From a checkpoint of a small mixture-of-experts model trained on Wikipedia.
Experts: 8 picks a token, a softmax router, a shared expert of 64 neurons.
Below are experts of layer 4 (counted from 0) of a mixture-of-experts language model. Rows are named router (the router's row for the expert), gate (a neuron's input weights, with its number), up (a neuron's input weights, with its number), down (a neuron's output weights, with its number) and show model dimensions 0-191. Each number is 200 + 30 x the weight over its row's rms, rounded and kept within 0 to 999.
Before each expert's rows: "gets" lists some tokens that make up at least twice as much of what it gets as of all text. This comes from a sample of Wikipedia text that the model never trained on. Tokens count by the router's weight.

# expert 43
gets: " |", ";", " A;", " 0;", " 2;", " 1;"
router,238,190,157,152,151,190,218,240,240,191,232,179,195,198,215,156,160,140,153,230,229,168,148,170,197,220,198,192,228,202,193,198,240,153,190,173,174,228,164,200,198,193,186,206,217,184,194,189,250,158,208,239,243,168,208,156,187,194,204,137,154,242,173,191,183,148,197,170,195,200,244,205,235,225,221,168,201,169,167,261,240,212,210,221,151,163,180,231,240,180,236,169,227,240,163,227,167,164,165,216,235,210,238,172,186,232,222,187,236,169,200,183,240,227,227,179,224,166,211,197,208,197,232,171,153,175,193,212,248,228,179,215,182,213,159,207,180,166,208,185,219,230,178,230,157,213,234,148,207,225,157,215,239,226,221,295,185,177,222,211,256,194,235,217,241,211,200,169,211,199,200,223,166,165,219,267,193,264,204,216,172,190,183,178,239,198,241,231,197,171,251,192
gate1,149,220,209,205,212,167,171,188,140,224,169,195,247,169,242,192,176,186,199,161,185,165,233,186,141,246,222,129,148,178,208,158,234,194,252,235,204,199,249,190,241,248,229,198,150,186,226,191,150,224,193,194,209,183,244,226,195,142,213,186,237,187,202,197,180,154,223,131,213,197,180,235,187,192,230,180,181,206,171,209,204,209,221,158,245,213,205,180,243,210,175,162,228,196,191,237,218,124,169,194,170,185,205,177,162,193,258,235,260,192,189,208,145,209,196,214,217,186,163,206,212,206,181,218,205,237,221,213,184,173,221,254,225,200,155,193,188,293,217,180,206,225,205,220,197,215,192,192,132,192,189,209,227,185,248,141,191,209,206,222,225,228,193,222,192,194,200,194,233,203,178,170,162,143,207,159,173,185,194,185,199,167,213,197,157,165,209,227,240,180,292,193
up1,208,217,168,163,163,190,224,203,255,187,259,259,227,206,209,192,200,199,214,132,219,182,203,187,184,218,180,164,214,176,131,172,123,141,197,204,240,200,253,158,246,195,228,244,137,147,243,144,184,216,181,179,240,194,208,197,227,128,222,167,213,277,200,218,213,180,243,191,193,142,209,194,216,199,216,199,213,151,172,231,239,235,174,203,168,188,240,198,202,198,200,153,201,202,222,151,264,143,165,202,169,201,187,142,133,176,205,253,234,172,178,226,191,183,190,181,194,219,168,206,200,226,190,211,222,215,209,221,197,183,256,225,202,226,179,202,186,239,210,186,236,242,220,219,177,176,204,209,168,215,178,211,189,219,213,232,140,189,186,187,226,234,176,226,226,235,194,237,261,190,177,162,219,190,227,201,173,200,185,231,178,174,202,185,185,211,151,174,212,173,227,163
down1,209,257,220,149,207,151,221,198,206,187,194,208,186,195,213,182,265,166,142,168,250,209,174,215,219,161,196,263,195,202,221,219,202,216,192,249,151,205,178,189,177,147,239,172,198,198,210,215,203,199,246,226,179,204,194,160,142,210,215,203,216,174,168,240,198,136,185,184,235,217,200,210,220,175,237,265,223,225,165,169,223,234,183,189,170,224,180,265,207,245,204,143,219,206,167,203,206,234,239,248,203,215,165,224,185,246,184,198,186,225,99,196,189,169,184,195,207,225,205,200,171,225,162,186,172,208,233,239,217,161,194,175,213,263,190,165,218,237,181,166,238,223,170,154,197,170,165,256,183,174,147,187,221,183,198,242,175,168,209,168,160,190,182,196,199,212,151,213,189,212,179,210,230,189,230,190,167,243,166,227,190,249,240,212,270,237,187,213,212,235,148,183

# expert 175
gets: " South", " North", " West", " New", " United", " East"
router,163,229,196,215,167,165,209,225,158,237,218,238,252,182,143,213,196,247,177,181,206,213,152,245,204,170,209,249,199,162,182,147,238,247,162,182,212,195,176,225,189,210,242,241,180,228,186,205,155,192,164,253,166,209,165,175,245,216,229,215,169,181,246,173,143,182,253,229,221,226,200,152,216,242,202,191,189,203,243,176,191,171,235,243,234,183,189,190,180,150,186,180,207,147,205,229,234,232,223,209,175,175,193,182,213,227,213,205,178,236,149,241,202,174,209,153,211,236,165,178,238,251,190,153,263,195,172,183,224,233,237,147,212,219,203,251,147,194,216,196,152,196,190,209,193,196,226,232,173,226,217,187,149,228,251,232,202,197,165,236,154,171,188,161,154,225,235,173,214,188,187,189,183,160,166,220,181,181,162,181,225,164,156,184,255,252,192,178,202,221,193,211
gate0,197,236,222,168,208,225,226,141,229,199,225,211,214,148,235,234,206,266,189,234,188,132,179,195,195,184,178,181,231,184,178,232,209,152,218,199,235,257,175,237,256,238,195,212,210,165,231,161,179,233,245,198,201,197,179,228,228,220,189,211,246,189,209,260,184,229,190,235,199,240,177,235,244,168,221,221,200,192,170,209,202,232,217,209,269,245,185,193,212,205,187,200,201,221,200,186,173,187,167,176,246,242,167,204,152,179,216,210,201,229,151,255,180,261,238,182,195,183,215,174,205,198,202,200,222,226,154,243,216,171,242,218,253,222,203,227,165,221,215,169,155,193,203,228,248,166,183,185,206,258,175,222,128,202,223,230,177,201,203,234,181,172,196,216,153,231,150,242,197,185,163,146,152,242,230,202,220,230,208,220,242,163,199,143,152,186,195,249,146,204,195,217
up0,177,159,196,197,151,232,174,217,265,201,139,160,161,238,171,158,212,222,212,163,211,208,186,202,166,229,220,221,211,230,181,162,199,235,185,147,178,227,204,199,233,200,226,186,206,173,211,166,133,205,217,188,205,182,230,171,239,205,196,169,193,186,138,199,201,128,187,167,235,143,131,244,178,204,165,222,214,193,230,175,212,198,207,190,199,165,227,250,206,199,219,183,199,225,221,209,214,271,213,214,215,185,246,213,180,179,231,148,205,212,171,181,192,211,230,196,232,224,210,243,173,195,134,241,207,181,201,196,226,197,197,235,194,220,220,238,163,190,196,182,261,192,242,193,239,211,279,218,200,201,248,234,231,221,110,236,200,202,251,188,223,180,196,173,219,240,168,205,178,202,233,204,179,186,236,231,194,212,211,152,195,286,213,189,162,247,219,166,186,211,248,239
down0,185,178,171,189,202,234,186,222,238,162,186,228,154,176,205,220,194,169,227,183,255,217,144,201,177,204,163,207,192,205,205,133,150,234,172,138,174,157,221,236,178,184,198,171,201,194,181,188,194,232,186,169,221,184,211,198,174,229,192,191,224,191,219,161,226,195,277,161,224,161,169,211,201,158,144,214,177,218,237,179,214,236,171,197,191,181,260,203,177,184,272,200,207,185,283,199,244,173,186,173,236,216,201,198,234,223,203,195,201,149,225,185,179,196,168,228,204,137,199,219,163,188,226,247,179,194,265,205,204,198,212,179,207,214,136,209,169,146,259,187,208,190,208,252,252,224,246,163,231,210,232,203,284,217,189,149,168,198,240,199,205,235,156,218,230,217,242,224,156,234,201,157,203,162,264,193,218,219,228,248,203,223,201,187,211,180,197,193,207,217,217,180

# expert 98
gets: " |", ";", " 0;", " 2;", " /", " 1;"
router,229,188,175,176,192,228,231,218,258,156,224,180,219,194,201,162,186,166,187,241,236,153,216,170,168,236,200,231,170,194,187,186,231,185,176,182,205,236,182,263,172,182,189,162,146,246,131,212,231,165,201,220,199,207,205,195,238,213,177,150,148,238,198,160,162,145,256,187,224,241,240,188,251,226,217,183,179,213,160,225,210,246,187,241,180,173,202,226,149,189,209,186,203,240,176,236,151,181,210,169,214,234,255,160,176,223,247,184,195,149,241,171,227,227,215,147,185,142,199,191,239,163,246,181,150,197,169,204,233,193,224,229,189,208,227,238,185,179,174,186,219,243,198,200,189,210,202,173,208,226,189,224,213,194,196,173,148,155,235,180,233,177,219,201,259,216,251,165,231,173,207,245,200,139,235,219,194,257,229,197,210,169,194,169,242,197,245,221,192,182,179,200
gate0,178,214,226,187,199,190,230,220,219,229,209,259,182,209,281,224,173,219,235,250,195,156,216,191,179,164,166,179,184,150,211,179,203,208,170,203,236,197,225,185,218,225,169,229,179,202,200,147,222,201,238,204,171,223,126,222,219,203,206,185,217,191,175,125,239,215,213,220,144,241,197,198,237,264,205,160,214,194,189,185,234,229,267,237,123,225,204,213,194,227,242,209,206,224,269,252,235,199,215,249,195,214,193,229,142,198,214,233,191,178,169,203,217,187,133,188,246,190,216,206,155,230,216,254,179,228,204,207,210,244,212,209,249,198,209,157,235,178,204,193,208,243,215,201,214,206,174,158,159,184,220,205,232,159,192,166,187,228,252,203,138,222,144,237,229,150,204,217,222,193,223,195,215,177,204,188,231,162,184,238,225,233,183,217,224,149,201,219,148,196,181,235
up0,245,152,195,237,153,220,213,230,167,169,146,160,191,174,244,194,222,260,148,207,209,229,184,214,194,192,218,194,223,188,170,200,233,210,176,226,216,162,175,251,197,198,198,217,222,175,240,174,220,162,172,209,187,215,137,182,212,166,166,157,229,213,171,230,205,181,170,197,174,137,166,230,274,179,203,199,206,141,159,213,255,199,234,218,249,199,173,170,143,247,211,166,169,154,168,209,236,155,166,213,218,203,199,200,199,207,192,258,227,216,216,195,212,196,171,190,188,198,147,238,205,237,242,238,185,238,213,234,147,257,194,217,207,156,205,216,222,194,197,225,201,186,160,173,197,156,194,167,190,196,191,178,178,208,213,158,207,198,201,226,220,207,134,192,199,213,204,150,193,206,160,213,207,219,217,218,187,226,193,121,181,172,282,157,184,256,179,170,183,159,149,234
down0,228,226,243,227,175,146,201,207,181,137,224,250,210,233,238,185,199,158,186,222,179,162,273,244,250,230,181,196,264,205,211,148,225,210,186,200,220,203,241,198,212,214,169,195,223,172,240,144,221,178,225,236,206,205,219,235,236,201,195,240,201,220,198,185,247,217,244,202,225,182,220,208,244,194,200,226,247,184,157,172,182,226,186,209,168,206,209,171,174,155,169,188,242,275,163,199,146,186,174,117,180,208,207,206,210,212,153,271,195,210,194,168,173,228,215,196,214,279,195,174,183,156,220,236,160,221,261,239,202,202,221,210,220,140,194,202,253,187,199,170,207,174,169,189,197,218,212,186,179,203,223,196,207,187,203,177,157,191,193,250,215,152,211,169,219,169,155,165,159,171,182,209,240,190,212,226,207,173,195,210,136,165,164,164,218,170,183,180,163,210,160,211

# expert 239
gets: " |", " /", ";", "|", " +", " &"
router,188,192,220,148,234,160,155,181,226,178,249,207,190,231,187,206,178,174,237,221,238,147,214,190,176,176,159,225,214,181,189,217,230,187,196,163,147,213,224,185,232,197,167,153,146,175,170,183,228,171,195,205,187,206,205,174,184,202,203,178,174,218,157,184,168,178,268,156,226,230,178,171,176,218,246,174,214,225,217,165,182,175,221,193,180,165,212,215,245,169,218,178,212,240,202,225,136,169,171,218,210,193,234,152,229,230,228,214,212,161,177,234,208,222,229,161,206,176,221,200,191,151,222,219,229,244,177,199,240,152,238,222,143,240,230,229,208,186,189,156,222,250,177,196,160,249,235,171,217,206,177,234,254,240,222,170,183,215,252,179,234,172,229,228,246,188,241,185,181,190,214,173,161,197,240,227,188,203,255,265,254,249,162,196,261,173,242,192,186,159,196,160
gate1,177,185,190,201,269,195,152,164,175,151,252,189,223,203,178,212,171,197,208,198,140,183,185,234,186,205,209,236,258,156,179,224,166,206,239,218,212,200,178,158,202,216,213,166,172,251,184,210,228,105,162,153,173,236,181,158,159,162,207,261,205,223,205,198,234,195,214,179,244,198,192,240,173,228,215,178,153,245,225,207,200,207,193,222,255,198,208,125,176,204,248,233,229,209,150,222,225,254,204,205,270,162,190,212,247,187,123,196,202,128,205,224,176,241,182,187,243,187,240,187,191,203,182,146,170,200,224,233,233,221,203,253,194,238,247,240,209,225,211,166,192,197,212,207,228,211,209,240,172,196,235,179,244,197,192,194,186,203,234,185,193,209,195,208,179,243,210,210,163,207,199,224,167,191,205,218,185,208,239,180,214,189,184,189,243,234,154,240,238,191,167,167
up1,203,209,201,194,126,210,232,187,226,211,225,161,185,233,212,181,225,232,182,199,192,147,226,139,261,238,235,247,187,258,210,207,208,138,199,260,214,194,155,181,176,255,208,237,212,211,185,81,169,170,183,221,211,182,241,213,205,207,238,172,198,202,210,194,221,143,226,196,196,204,223,223,195,177,168,161,218,248,203,221,144,163,184,237,224,190,183,134,187,175,215,203,214,175,162,259,194,211,213,189,200,185,214,142,169,213,172,248,225,158,177,197,191,183,217,167,215,191,204,216,163,161,203,179,151,228,235,203,179,194,131,198,232,161,190,183,233,249,201,218,135,194,233,196,142,179,191,242,188,200,234,214,218,207,182,204,202,219,174,174,189,164,194,183,201,185,215,191,154,193,183,164,173,218,237,141,196,168,215,177,168,206,248,241,235,213,195,181,215,240,190,156
down1,183,183,175,200,237,229,200,220,200,210,181,197,176,149,180,165,210,166,178,192,213,188,217,214,193,199,159,144,225,214,174,177,232,220,190,229,240,256,187,185,189,182,226,212,191,167,188,248,188,183,175,199,180,185,196,205,202,164,234,254,224,187,171,171,171,194,227,282,210,242,143,230,211,163,221,199,168,199,189,171,219,183,228,158,216,192,234,236,149,188,200,214,223,196,234,197,179,191,142,186,218,185,183,226,258,164,216,196,240,208,149,226,155,216,181,243,163,204,214,225,233,187,172,250,134,197,177,209,274,189,216,220,175,249,272,207,195,209,167,169,202,127,179,170,241,205,253,194,222,180,168,235,173,184,178,179,178,195,214,184,259,209,229,202,157,269,142,197,152,158,171,265,197,182,201,186,180,218,208,268,171,210,208,169,188,245,177,220,170,234,167,214